config.toml
n_layer = 8
n_experts = 16
experts_per_token = 4
activation = "relu"
moe_layers = [0, 1, 2, 3, 4, 5, 6, 7]
normalize_top_k = false
balance_loss = 0.00966
init_std_router = 0.0283
vocab_size = 2048
seq_len = 2048
train_tokens = 884100000
steps = 1886
Below are experts of layer 3 (counted from 0) of a mixture-of-experts language model. Rows are named router (the router's row for the expert), up (a neuron's input weights, with its number), down (a neuron's output weights, with its number) and show model dimensions 0-223. Each number is 500 + 40 x the weight over its row's rms, rounded and kept within 0 to 999. Numbers have three digits each.
After each expert's rows: "gets" lists some tokens that make up at least twice as much of what it gets as of all text. This comes from a sample of Wikipedia text that the model never trained on. Tokens count by the router's weight.

# expert 3
router:544507523536497565473483524472554534405491473538464429525545482532498560512474531452484468479492441515517425480532480502602520505517536541494480579560476462544427459517536487483445484515518457468464556483515551515499489471479442498501529487439479517499441514546434514562464486499486420399561485437484512593445489482546480497479506473570561440500513483450538447483497535505454472497479502573535470438508457526522407535505571511495452530512537451498442462430570500549462479494489468518522541471507504556507470506566484459509491515427559570447469515532442520551465466468535503468480516505545553541549441504490515459414533485483420437501493469489483556539586489472436501448469
up15:524468516459526479485533532470535476511467473425475406514549510485452543528474525561563447470574492451465485482429484498487534555561461519521492523524473540423548572501528526458514526550551482512530496516493475478540473514371552473440450447523434521467524470499488450422543541485509549487503516523478424445501513483581568541528573463450515545568461529493468547506582473439524443561519582527436495583489519516515504536580465495540461517474506481533515515509444448524608500525452452514526461534527573489455492579474563545436520522530536501473429516455500513461504495490492480468513516526496483527429526549524518509553529479524530506444466460538482464580480507453505496474476
down15:547513541422628442487515521512467522474533428486506531460533521496521468517523464491471577581417555519481448595481564557561534529454528499490517542560505477469498560485494456545486514482480550472417445511562510491446589536561536603554514493503479490424508489468521538451461488485445503495483502538544581454522508439550555518562469557500505499510478405483526394509522494473558583474468542550506466572478508465487506443488517467523475485473566484431532530497495522538500507461506485507540510485531511416480496545561490474568452511517486481485488531402491504497543537521495502491528504503556454513519475546471540465570543490463547527461475539485506514447572517538494509499510
gets: " |", " a", "ed", " was", "ing", " is"

# expert 9
router:464546574488461420502496502508552492433515556470528507482485536499564560500476443540577453453489469528505552529461447510483469539452560530536537527548509580474443485534471580536544525518523569480523451547467543503467428537488487559467513507517514520501553534472537446470497550486573517476486547509563545484499423432514480563548552470593506543536436464485489529552476533503483509478502496407473506482495532519583576519550506432479540521470487495560516579497509527418515519582555406479570495509495533547462545492516510449561553479519469541509575514497473512557515515438428445478518441544448521505477552547506467525491556486534575462505506514521516461485464487467482487488549
up7:500506465470479576486500550521501514419454599508467451486515492566435498556507469548497533474549462484471520496491457459550519494458495609494479533424544454589518499496464572527479512493552413569450484550402522515474447507479484432474494424544462430493497467506478429477448527499469516479475559450500496484464484505511499571520451437489444460545498527554480493517477483496487484489567499447477578421516466522534506524582532469529507480513441501568488484456616507514588545495482525458465511507551509522472534534472533495479505454498462500509471477445431482504544514536492494619487541485453517558484506452476430510456486519488437478531456507480519492565570494498481543559468
down7:554518549418501547512433501511525424461465445461471468453507559490534491481453484504485533481522470473546555513500577453475488444484481501516470484495537529393498588496577422555472396497575435457545464536518550469528450498530503490567547497495445485479515505500525480569535487495504519550573523500487491435544481546537492546487481487505467515453473470457443553535531508547522500510596476430536501446485476497498495503619558524526488512477445497536582532544487546529456444539420501585524529511558500493505528471431510496530549484468537503452509547533477454522448490452459460521493472524555479515509434463456520497535525458560509525507522482486394531443500447559488466449490
gets: "e", "o", "u", "ro", "lo", "im"

# expert 8
router:501548446493505558498478553448525471461492446510494542513504490487448530468527448507542480534545437474527519487497549504452438461492468481518565443478455404433459563526506549444442524579527467454529541426525473463588503475511473500429526485508491558537499471458422519470504493502463524505596484491575516509454476564529456528472414484474508485502482536481464463506496475491566468448499554479433533448441491566439492516441418460560540520460494505432573449489450477521447434518443532532470524484574562482393433552458460528488421531512497500532467462446479543455528430481487521473569501548497494471489470517550552470525501532476473514499498490524472469485478510522531529571447
up7:446558441538506513521552579449521487456551500468478549486550563488571462495516492492477509510539522411483497476481432553521510476486518436469488469526501520533460512531476462481460438475544532558448524489510475496530503528446487451420498453543418561549495423483509498478594490582595565511465515541393479485532470532505494459492464451476422490537469554581481531518574511499495540488516524494511516470497461448501480522484431524481503537485527570530533554543536573465533498569490527462530554518483566491498556487512570486566471494493477508509449443563484538496440604467514488453515500488469443514505443525495500588493533543507525478468472496509573503462528473520500625470494
down7:513594481526499521534463549489528537541515522573516449517570426498497434495561482460445518471531499501540479513480435483578452506492462519527503525517519586567474501552500496426528523536470513580468513509483519519554479535456520594533517469516562522420485469490473474462565522445506464451441528522488496542481460486523498498499473505533506491534505473507522464531593516531515576553585503506496455523467517434483440491572443482436427515423514458494501483557436476471483457556581502544472449486468466581513457489518446529485497501512522519523495552436576497447534544551492543488448471519528528550575472446469572492513502462464437517510448450486563494455542518490434405546506
gets: "-", ":", ".", " |", " of", " the"

# expert 2
router:497437496510527471487456462536547565518572579517531585484469534491503504469465514514502425584515498502467562541461459528447489451482472516548473500505511564480536508494550469536549567472542422544519493521474475500470521457484570402432523529559474553482517511471543529466425495460490476568501500538480427491531466448537551488467573514484457495515504478513504504527471487480504548493543415537538505470504567432477538444481412486494525508501531480498458564582426497467580495524494516507507475520436478512521578558538556491428492442533491480503516479460525533479500558448559461521543494578425495565436393461555465522555512445538508520489504518530560535470502465470503539537445
up3:483549497466518471455537491545482555497481552510532467460506540474495492518498438505551489443533456523508549518516473460501470442493544592565531521457462456481553450501544541472487469575508535568498535526585517459520514529535495444441556536499492527460505487513484533473505461585440458454483500535479528540534502497626488589528474485504463432528551491476512477500515559502532535522487450516525538554537546462530493494499550464518427529553553405522449481586511458499513477509578461502502492528524502586474460570540468352536502552527533477474476599526454419527461490548554490509534493495486530486523470495463498548549455533509492527484506524465519576496515453441461495530412
down3:445485577563491477512534514500510487529494550573524483543474554471501502519523407473462513525444462522556468507482487460480520409439479484523480532472441453484458486483492513513566480494523474513527484505435428553468463511556376489517490456510488446525532484438498588537486499537525588461496486456444473497603487438468471469537477499490543522472485451533508535428451443467492407449493574503504447476443503491452497523510461470464565521497580546518509524424544482461503541525523506570500551536544464484488515477454507419594506487462522538459545534516489416486534629460485445507446438484429512515484474533498491494497459517485459498543444499471474495484574478526516495457509
gets: " ", "y", "t", "n", ".", "d"

# expert 14
router:484550444579470498548540487511440513553476464527479473541474520420556441509423505526477530472484504492577469553420532444508546593463517483509450485476458520492523457401496548511528534546467476491469531463558453490425545505480483511523548533429470493507469535482548484525471473539453474521483566435524557489466503510464525521540491507563483525478478511483535568492446486474508488475491515480503420495483456495489509499540536500573478463506482493534464579530541530523424457577518459562483522488500419527529411472511502582550486559463581573469511486488494537441538537526491467526555556500436575497518525580462472510504511530463405526452535466464506468458511473449499528390544
up3:477505434485457425480497509472550493526492490514472500538425508547481521434528531521478500527563528437467376574525576484482497536491505518531502418487495536532490477470512475537521512557508553512517522440484478532548432509545513526513471422517485524391406417508504524451478536463550542509469537492472488477535534476530518535571487548535466567554504510529506505449518535537449484553528510534563561516521535484506518477546475529401489534502492510531518537480510539457540522574559493467552477482549511504455552519516576573526496461481467545507489482519531478476474486528447498406490495521483417450447529449527438499551446419511533414406452517464507511543479524560504520589524
down3:533422537578569502463458547477434515485495474497504584481463491480524587445514468516522448516506560492547493503539545479489492424498489472535466516487461533508528484478483428535445531581604540448490452464528511477487467451519456531572496450500554474528573554505570491439417512507484513561474499526525489554525395495545480480535478442454399503429524449435547510528559450481538518510458532456503497526488497485483553551541499538480479504520512479473526491449514506486500505516462553487498545458538533508467490507445528482535459483463513463395450504530471475476506563516555459521459504516594452446528538490603497477519521495511508538494454579545382482518472492498532569489503
gets: "s", "ed", "d", "c", "al", "st"

# expert 11
router:480468551493529534518495483498573524508473543453554430516544440579554504485542492462511513534556502445447512500412465554542519461486503540482515495473557488470490546490506489555494507434507491490448486548540531516470522554555491552507491539454536488461455441538511515445535516484486490509467514476561496450521441583504432537425484554492464562441462445532525510486510453500431438546517499478538504443556538523528546442488508497449443495476456464476436531536476487519603582563568448506466475492481514430434439402460472428500548494575489521474500513521530476522490547512440530510565511520386452538551516469537427478445435439503475555527496515502507518497578474486472487508472
up3:485495540464522517516532458524494526505490472528504506559485464532538371564472457487466525501518525394431463500427536515507464546501520453466534528445500494517392436499607488517516425524473518464532481433434530516471566481559553447520467464452485540476470453517498484479597486464507516448448475471513477512479549471463525445542495489477471519561496544512533422524535467549486508459483488566462526479513515482472487520438480544481518527499542488471458515468519546458494510568532562509463443444442479516432537569508442468516497449522486445504392525593464476481491476441533527440467454501508460500519510579553464514489570542467523458464418455473501460562463481434502517477521
down3:501476475449437432478506458469448414495489486532472477478397484513498487606445538492554443476461530513484505466432511431451480524507440472450538457516515421452487487540563471549550479529511560452499448471506560441545490505469506461514530498602535491455512569493519547485501505563463509548536510480455504447431533456491485525509499450497582447512610530488553555420401514482469499530524534478516519469565511501480500541509525525442515483538399515522551509495492433466461440496474512480440524505485416552527536480473528554426556490497503435544426524490517452476505481476531486515524447568533506471521482558531473477534441512525495480483535512522493554544537477510558458557482
gets: "il", "ra", ")", "ce", "ri", "c"

# expert 6
router:548510542449439485500552483515482483523529509493501474469467574465557457459469455444538559465471501426455537502508551535464506500494482474509514496522470523471483435521441423503456524495513461505470443558513500515440489460550487521543494466497518445490466529497574553502511516536567547452515557513522469449543457505508543470496483533500514503500547526534464549523617513464492521493527521511483485536531519546487589483430494538434494425471551537541419580582449455541466536472533579457518576465479500555524540493544477498433493533456507522513518470640508516515397523566598524549473516457509516485490484474466556519552468518450570496509509472478455485500490444413579490466476
up15:565497529533478562505473504462462520493558546466485514456551550462463482488498459468578527552513523528509549486481513535477586446532505516545632514401426495466531489501586509515449538469520488498476519495538504413523537505506547536472492547514509541578480451438424479496541456492545516471568576535525477579500493538465489457531443508470470488565440528534524478506494497467501442461539516470540497529579571495498473428426517469456497499509482548437467485548545505441512528491575532447491494596480460427502496506546497535469444447549503488469452495481471444496453477504479433556428456411489458469530440458517453478494533504531489487525518610516493520492534508462496506538490
down15:456432458435494459515486451465491478445494571425436540487455500498432504520513476536510499511497499492582498554466525484479510522396481436496502499587524473581441552482483492501514442436593455548490539513521507501480548501441449441481508518595551485487550496605489417524537437559515451477512463446515492426495518451522515509514465440418447553518535480553452523511535457529448430481502474455461532495471497553547488543572478513471548479538426473503515561478532458508509512497488494541433457508554466457483467444537452541512528503462465501540483532430564500538485488493469438553538531511571456538499505467564503508547497477554495478491471571462466489445569494460510529502516
gets: "\n", "li", "ri", "i", "a", "z"

# expert 7
router:537550504520504472465504464521447538468465558450477457433521474539465492476471498496519508491482586496501467504520495417552544542459521525514502518545494511515539474523523449431520508523509566509496460575514549474486491556501460432479442519452513444479450518471473434508548527567533471540504466594422493538561562498458467472462508486537553454516544485511530516480576571514512491433489452482563523545501461504437521495480557501533483482531457552530448532549534510568430505544535514564546496462468412497538568447461498486492479555529576451484539485518444458490460540458592415522480562487486526434465447527482454475571490427419525536454495476433506524451495531417458526468477
up3:457535378438531490436507534470557491472529563507491494576535507444527426502522498499563462568501473480481475508515510481505464508489537481474489560490436497490470529561566573531436499517573488513521471479489487508524502454527502497468482493475497484540504456482468554426519534436558486502469466505506533546454443475538514556516441458485451556560523465410515542444504486482449486443529528418486496494527476487506504535532432521442423466503423517502476576563512553426531448539570606476473526531457488539487539513488444558487524522516502460519440496503460516453490521545509502482504481565495441458476417463487478455531531476448464531621507382523469519492487562524510504528535
down3:525523533554583421558514419491497464531476527529474542508460505460515485474486464487414576525525536478575479441546488501497469495462490479558519445561500478445449522480497462489473484519454480506500392484486477548413481493522459505457543508500492526501452459505468492444497534493511493579531467528546527559521513496508496497497504504508595558431497514530533527530488491501498566536535480514538438453451462560448505529597474478422464532539409521480397532495524445479451653423498424537510488500507533552507567505528523504490508509473468463466563484445522524569483534532561495538520414473534498485572550577490506449477505433469528500505517553487527519501535509503526470520499
gets: "er", "re", "y", "t", "th", "al"

# expert 1
router:465468431529523448542478488534478561495466467459449520512563485442495494435531489444533495532523583502541501495475481516524559533514543536475437514469555527491567527505512479508471479526475463494505514538528476510514484470482516593505457569463564484474514482454497501479529539537452479543464482490383514533558522488511552527575504464469532405494493486502470566514469498465515538462583543488527490538486433516431565495567425451548500535467462450505454603485450569504541535481490523469483466491452463466469512425494484525524506557537462475424499560437499442461584508564523449490507485527493450389411496468501548507568441507499458515467527514469564546455514531454513535491576
up3:510585456497563498539542483520509556492448547549447531523525489534444469424495518477540485451511522516571509470590550441518536505419468544546487494495468500509424486521504565479568439556504536488526517440515468520485501503542533459480416504502468504509480460579538555458477455510514506501455459490451476432486495554609506439397486509471533574544543461499562461505508439594471527530461492524467541500544499492507527445534535549562447520553462533462521539452509492518529508545464463482544517559510498561477524530535442497510536510407496437542474533507421501544446500560539448529447517534473524465442524463569525512500489531466512394481524515523514460477484467556510553464473
down3:481495514532479456490546539527536563530471430464523524497540462470514483484495486462501489507532493503485530516567512563447541396477456541521511478420518472487517538488496511462436517528469480524509480548521525541587514586574531515417457467532432519495470496515543492539443423515428520544450558530390515511514475467451480490484545471461520544577522517470488460526508504445558593510514429585492540596519462525581503507470528532528453502496468443553461532512427454523552480542533468468570487531531436583426518512487450538547483508496502418438511511495586450459465520406460507545533535483475485495521557491578493491504455477504498531488502521514512438440493499530474486499476
gets: "s", "ist", "r", "act", "ill", "or"

# expert 12
router:496456443489481535491528492483463544527459473447544393503428474619527503573475514542489508504523473521551449458515518452501481488540437423419457462457499506500451540483525502542483405459515509498486484468484493517551553505498445416505582510507546480465481507530451434552428530514489501455489493472586498511486557460511435476462527553457465519470525473537468475472479419492559475530448489489511456494479485411527432493525568538481465462512546504519435485497550452517520492482494585453421474543508521486482458549488411554521500544515545491537468507492527507467452471510477524501450474561478409490557493434470441495488536493523485493500448455439473481492518559569400567530495
up15:542471540514511531512530471419476495458485521492466429560453525452527495466535554539526463550555511560500386488469445575552511477502481568529537548503526489518541589529447520554493548471519498512583520476456508439476461510523456535512541532521468556533517528490465529534493518452540432489526490435546485464530538477540506577502512537409498414551482525439466560528554505501520472492485534527527470563520512496476475523581469567480409511513454519560517519520444484507625426502517526478533450507469480512467591533496504503521471439477500499493445514539451468474470487553466469539447519490492480467438532478516458541515552506478507523615503437490538477473476475450568520544420
down15:434431490512518474557524532446482472420539463480521506465508482430527503492532451561486457495485461548447535470477508451477477491437573456474498493517543525506538568472564434453486510456484441514494538475508450497539390583481557522545505590494456441562458480448469541457530563503469456426507546541469542514482549499501510483514470475450519464517494529474466496534459470463472462464516501490531537571549482516500516527516415493448523462513429490527492528523459554492602457448548507436499459508469476376491512494491489516511506473569520452537494427472446522493509581568495446396542447510501537468504450514529524454468543551560455451472463502542514521526505516572467553489502
gets: "n", "\"", "le", "k", "ity", "ure"

# expert 4
router:507455556545475464526472506470500508551512500505507483499524493439482502555548560561453478551540494523449571538527481501469441425534479532464474515465498513522514509541540487495431534460493449545525547443497473536562559497527591527525537562514413499476529482498494469483505453540563546495499497496511428544533430522461549547470505477477502448537526422480514521498517483510606560527560470538430540591564598488478490571543491492444449577530462495518562505527468490423535458480459503510529466544416479557512532537488556476455516463563396520519522492505557525544464477518479546482488503422504461552501535549483531516505541507513526434556491492604442450567470487500499486467523
up7:585519555533486548506503472510572425461504582497569507560527552558482505541484525555435597503450405539488519441490486524422481491446483456471495538475461511508494522508542598518508457546564470507496598487466502545531512508495496452386457447449507542561552471427463488516498442470512527530415536480527407535458425522531498460524514497524458534450535481512482501430547528510505472520530518540493517485521543509529504502485434513489454469515525504495495516432510496540478454532594526534465502556526539438542513518516578456475516459511460553496454446536509523412503499513517484472445413502516472497500504531471473547501499526494521489438534474448538486573555521444483507490421
down7:501508458470487533525503446470450535525519542502498493492424526487486467478460500508526511470527585469491563518450500541533503516473388442454510500441597478428412488485453544466567530548512529502505457458573466448469477524476508466537505496499517461547472533495490500525487642532518473550562502500456510531508545526461471512536455499512559525469499482540506494513492535466527534415520529483433460527459548516515509501483490488458490491545354461442457453492517534517502500498483518573545484584490484469527479542394544540534549502494546479442449577537489495573472477491474506569556535484494489544465524500497544483466453358508533500567465555494481506530522509460540511463556
gets: " ", "-", " S", "'", "S", " C"

# expert 5
router:503539506432485492470455499485506567485551521563421517477563473521482521448539480442439525468522544501493501438537465496493488530510504521471461446516519493503530485450419579523466436453510526496494472534520546443471490508544490507499479537472545579496461530508384474516557531500502495546437451499537553535564474488436504472589545457436468552558455462460499482498469486528474417447493543495424564493515505455507438436534503474447491514515501476524445485525519462537575505544558520430470436558524536429468521518480556518516504483554464477516498491556475460450594515555508500407468462496499457497564586500468449474392537519522495450537519466547530461546475518559513487554468
up19:521409475525450480519510474472543507446523535548425520570475492507517521456496484509543596472522486514516517477506475581510652519508489466527519519441450498491447502421473517452466514517483467485490522414570533478521482503509551427551546519517535535449514467437461534447522489440447545499445498532496506538482507454545489495440529465503467444465486567508544595495503493498490487558516481542495558520481476512534500546532487497510453445505556534511483566474437515515539429502449548486619485447451534488568451522520461519508424467474474520474468490496432537524588430474565458436493476480459474472465465568555581541501518475475528518515531522541451545551485502518531527432535
down19:476460479507548478507510481500447538526446511418566484440552529560519516467535500500367429482512496509536531492437506530427503524461530450472472561564490500507460551538552553453493539453511572436531476484441456456500448524461470449506532553606465492481430529570509483562522579524497486590516522449475564447474483479439526457528420500435492557513570524516527458516493497562486515509485527476451529483471481467505458538510479411460482488535441512525447466525504451480507552519557492571468515568536498519535487557501565504464484507535541450487507533537521521557393506511498512522467520574476457503492468539543509561501423465493523492498510515485431486476458508453436478445519
gets: " ", " that", ".", " 1", " 2", " 3"

# expert 13
router:518553452508524498472536434513531441500462506459516474523453473539430449531484494470466502488482509445499537441539565514475525572506482471542526553520537487491450490492515516518592515461479580504446456470457514517538433519446480406524481483477449510518495514466501574571528470566479464452499485456397492538434543483528432431559540483486491425529552528472574439464460556513617535550493522527502488536470502554528496466521526492554516516545465446519497444470518504513490434473548584452429469500536443511539521547554457494500494454479521517514508476488499571469450472539533458568412580445574557534515503460532542513488487476514484464499406518486522489508493497571472517541451
up15:585452467439526491494448491439424556501409477524450433469492452493521528487577503557460558493539503401574465547579457454570553494550528490449491525499559506564528460519515517516523517469456472519520502518517533471512508538521501515437488486547484537533497418429538510474484533544497470474545480483507482541554554455466477506480488517528568500539430482501536493452476575509539419469482505542563481481529510530454520513484493488527490561505417506457458498474540511426456493513505487488560495537511459498469503498542530552520475577518501527550472454506459442509476546461495483488521510476501529503483488553559445478520565458431471410562466423487637546542517449466430464458495
down15:522534535479470481395498502496479540497537484560491503523503530495468512498453488553535469530559530508477520438562553492517457442490575439517558481462377499497463550464465537485451517476441538487537524542577455516512588515460512474472516446495512443594434561466423472521539382408473540492507519521516487469506519518472485598528647494487484561485525465483490505502493488503570520523549504528448611493456479527499439494495464509522514485497550486449536475435471460480514464477494452480508519483462481444460495507511475541490482503511437396448540536425503544537484474529474512474495542499470537490527508464415488520497430425504459547539544525500522476497494500529482502497552
gets: ",", " and", ".", " |", ")", " of"

# expert 15
router:451486499507444525454517615466502451549529483453467565463455525450444482489497506508515479492421488564460514504556467491540457432558490489494513524516488475557558503497509476479453556521510474493544536499441499482519496515552516545487510512572477584572536538513443588477558489452529530490492444410494453505461572513547451458456491456541484478569477563439474479522486506533466535467462541536499505493497540553531486486491502546510561437440540512504510491448533537500453473564414499501467498534603571516559565528471482556504403477449486539490448580444485524499560485468479532500516455441596584510525527485468519484465492525529480503465527478553529504556445488593537498505497
up7:488494497544521573531471495539534524552472503450467509495517533542569541518595446541544488528544568542498561526479530445456431434519499531488487480494499437557524467482539527515518519460608490481563496540477484485568512453510508452555530455497506485586454484516489498514547430542457411534486482506475492475509506532558590443502491496563461513573452538507570565476515509474507474504486464496540492569560573442470447491468493495486478367473430513469514510472496504509474509520570533498415543527515470536443535406526483484523457509477517451498507520501557519422528532520483532537374484539504502523546481556483505525545556461493481506469533502499530460444578426529502496518524
down7:549461504432505464481396536543494509502573561459493512528502503471571497511504477433498469500582475476556474520514494522526489497499535448483508506515548501391494581494473444502598489490491543547499502427525404517533480493523485514517438504483471454481496518476478511465510640565500458575494474496413498499526472502396486619495430545508447485416520470518471484480502541435504546541469519583423523529476551519537518494508454476491461486512495489488474434581497515440511555526494473535474498535517549561510566457481448485504485550445529443461485500509493556483480472454489484507526499574537538512441514526500467483533492523488525512571495433429531506482570470514553480453489
gets: " the", " in", " of", " to", " 19", " on"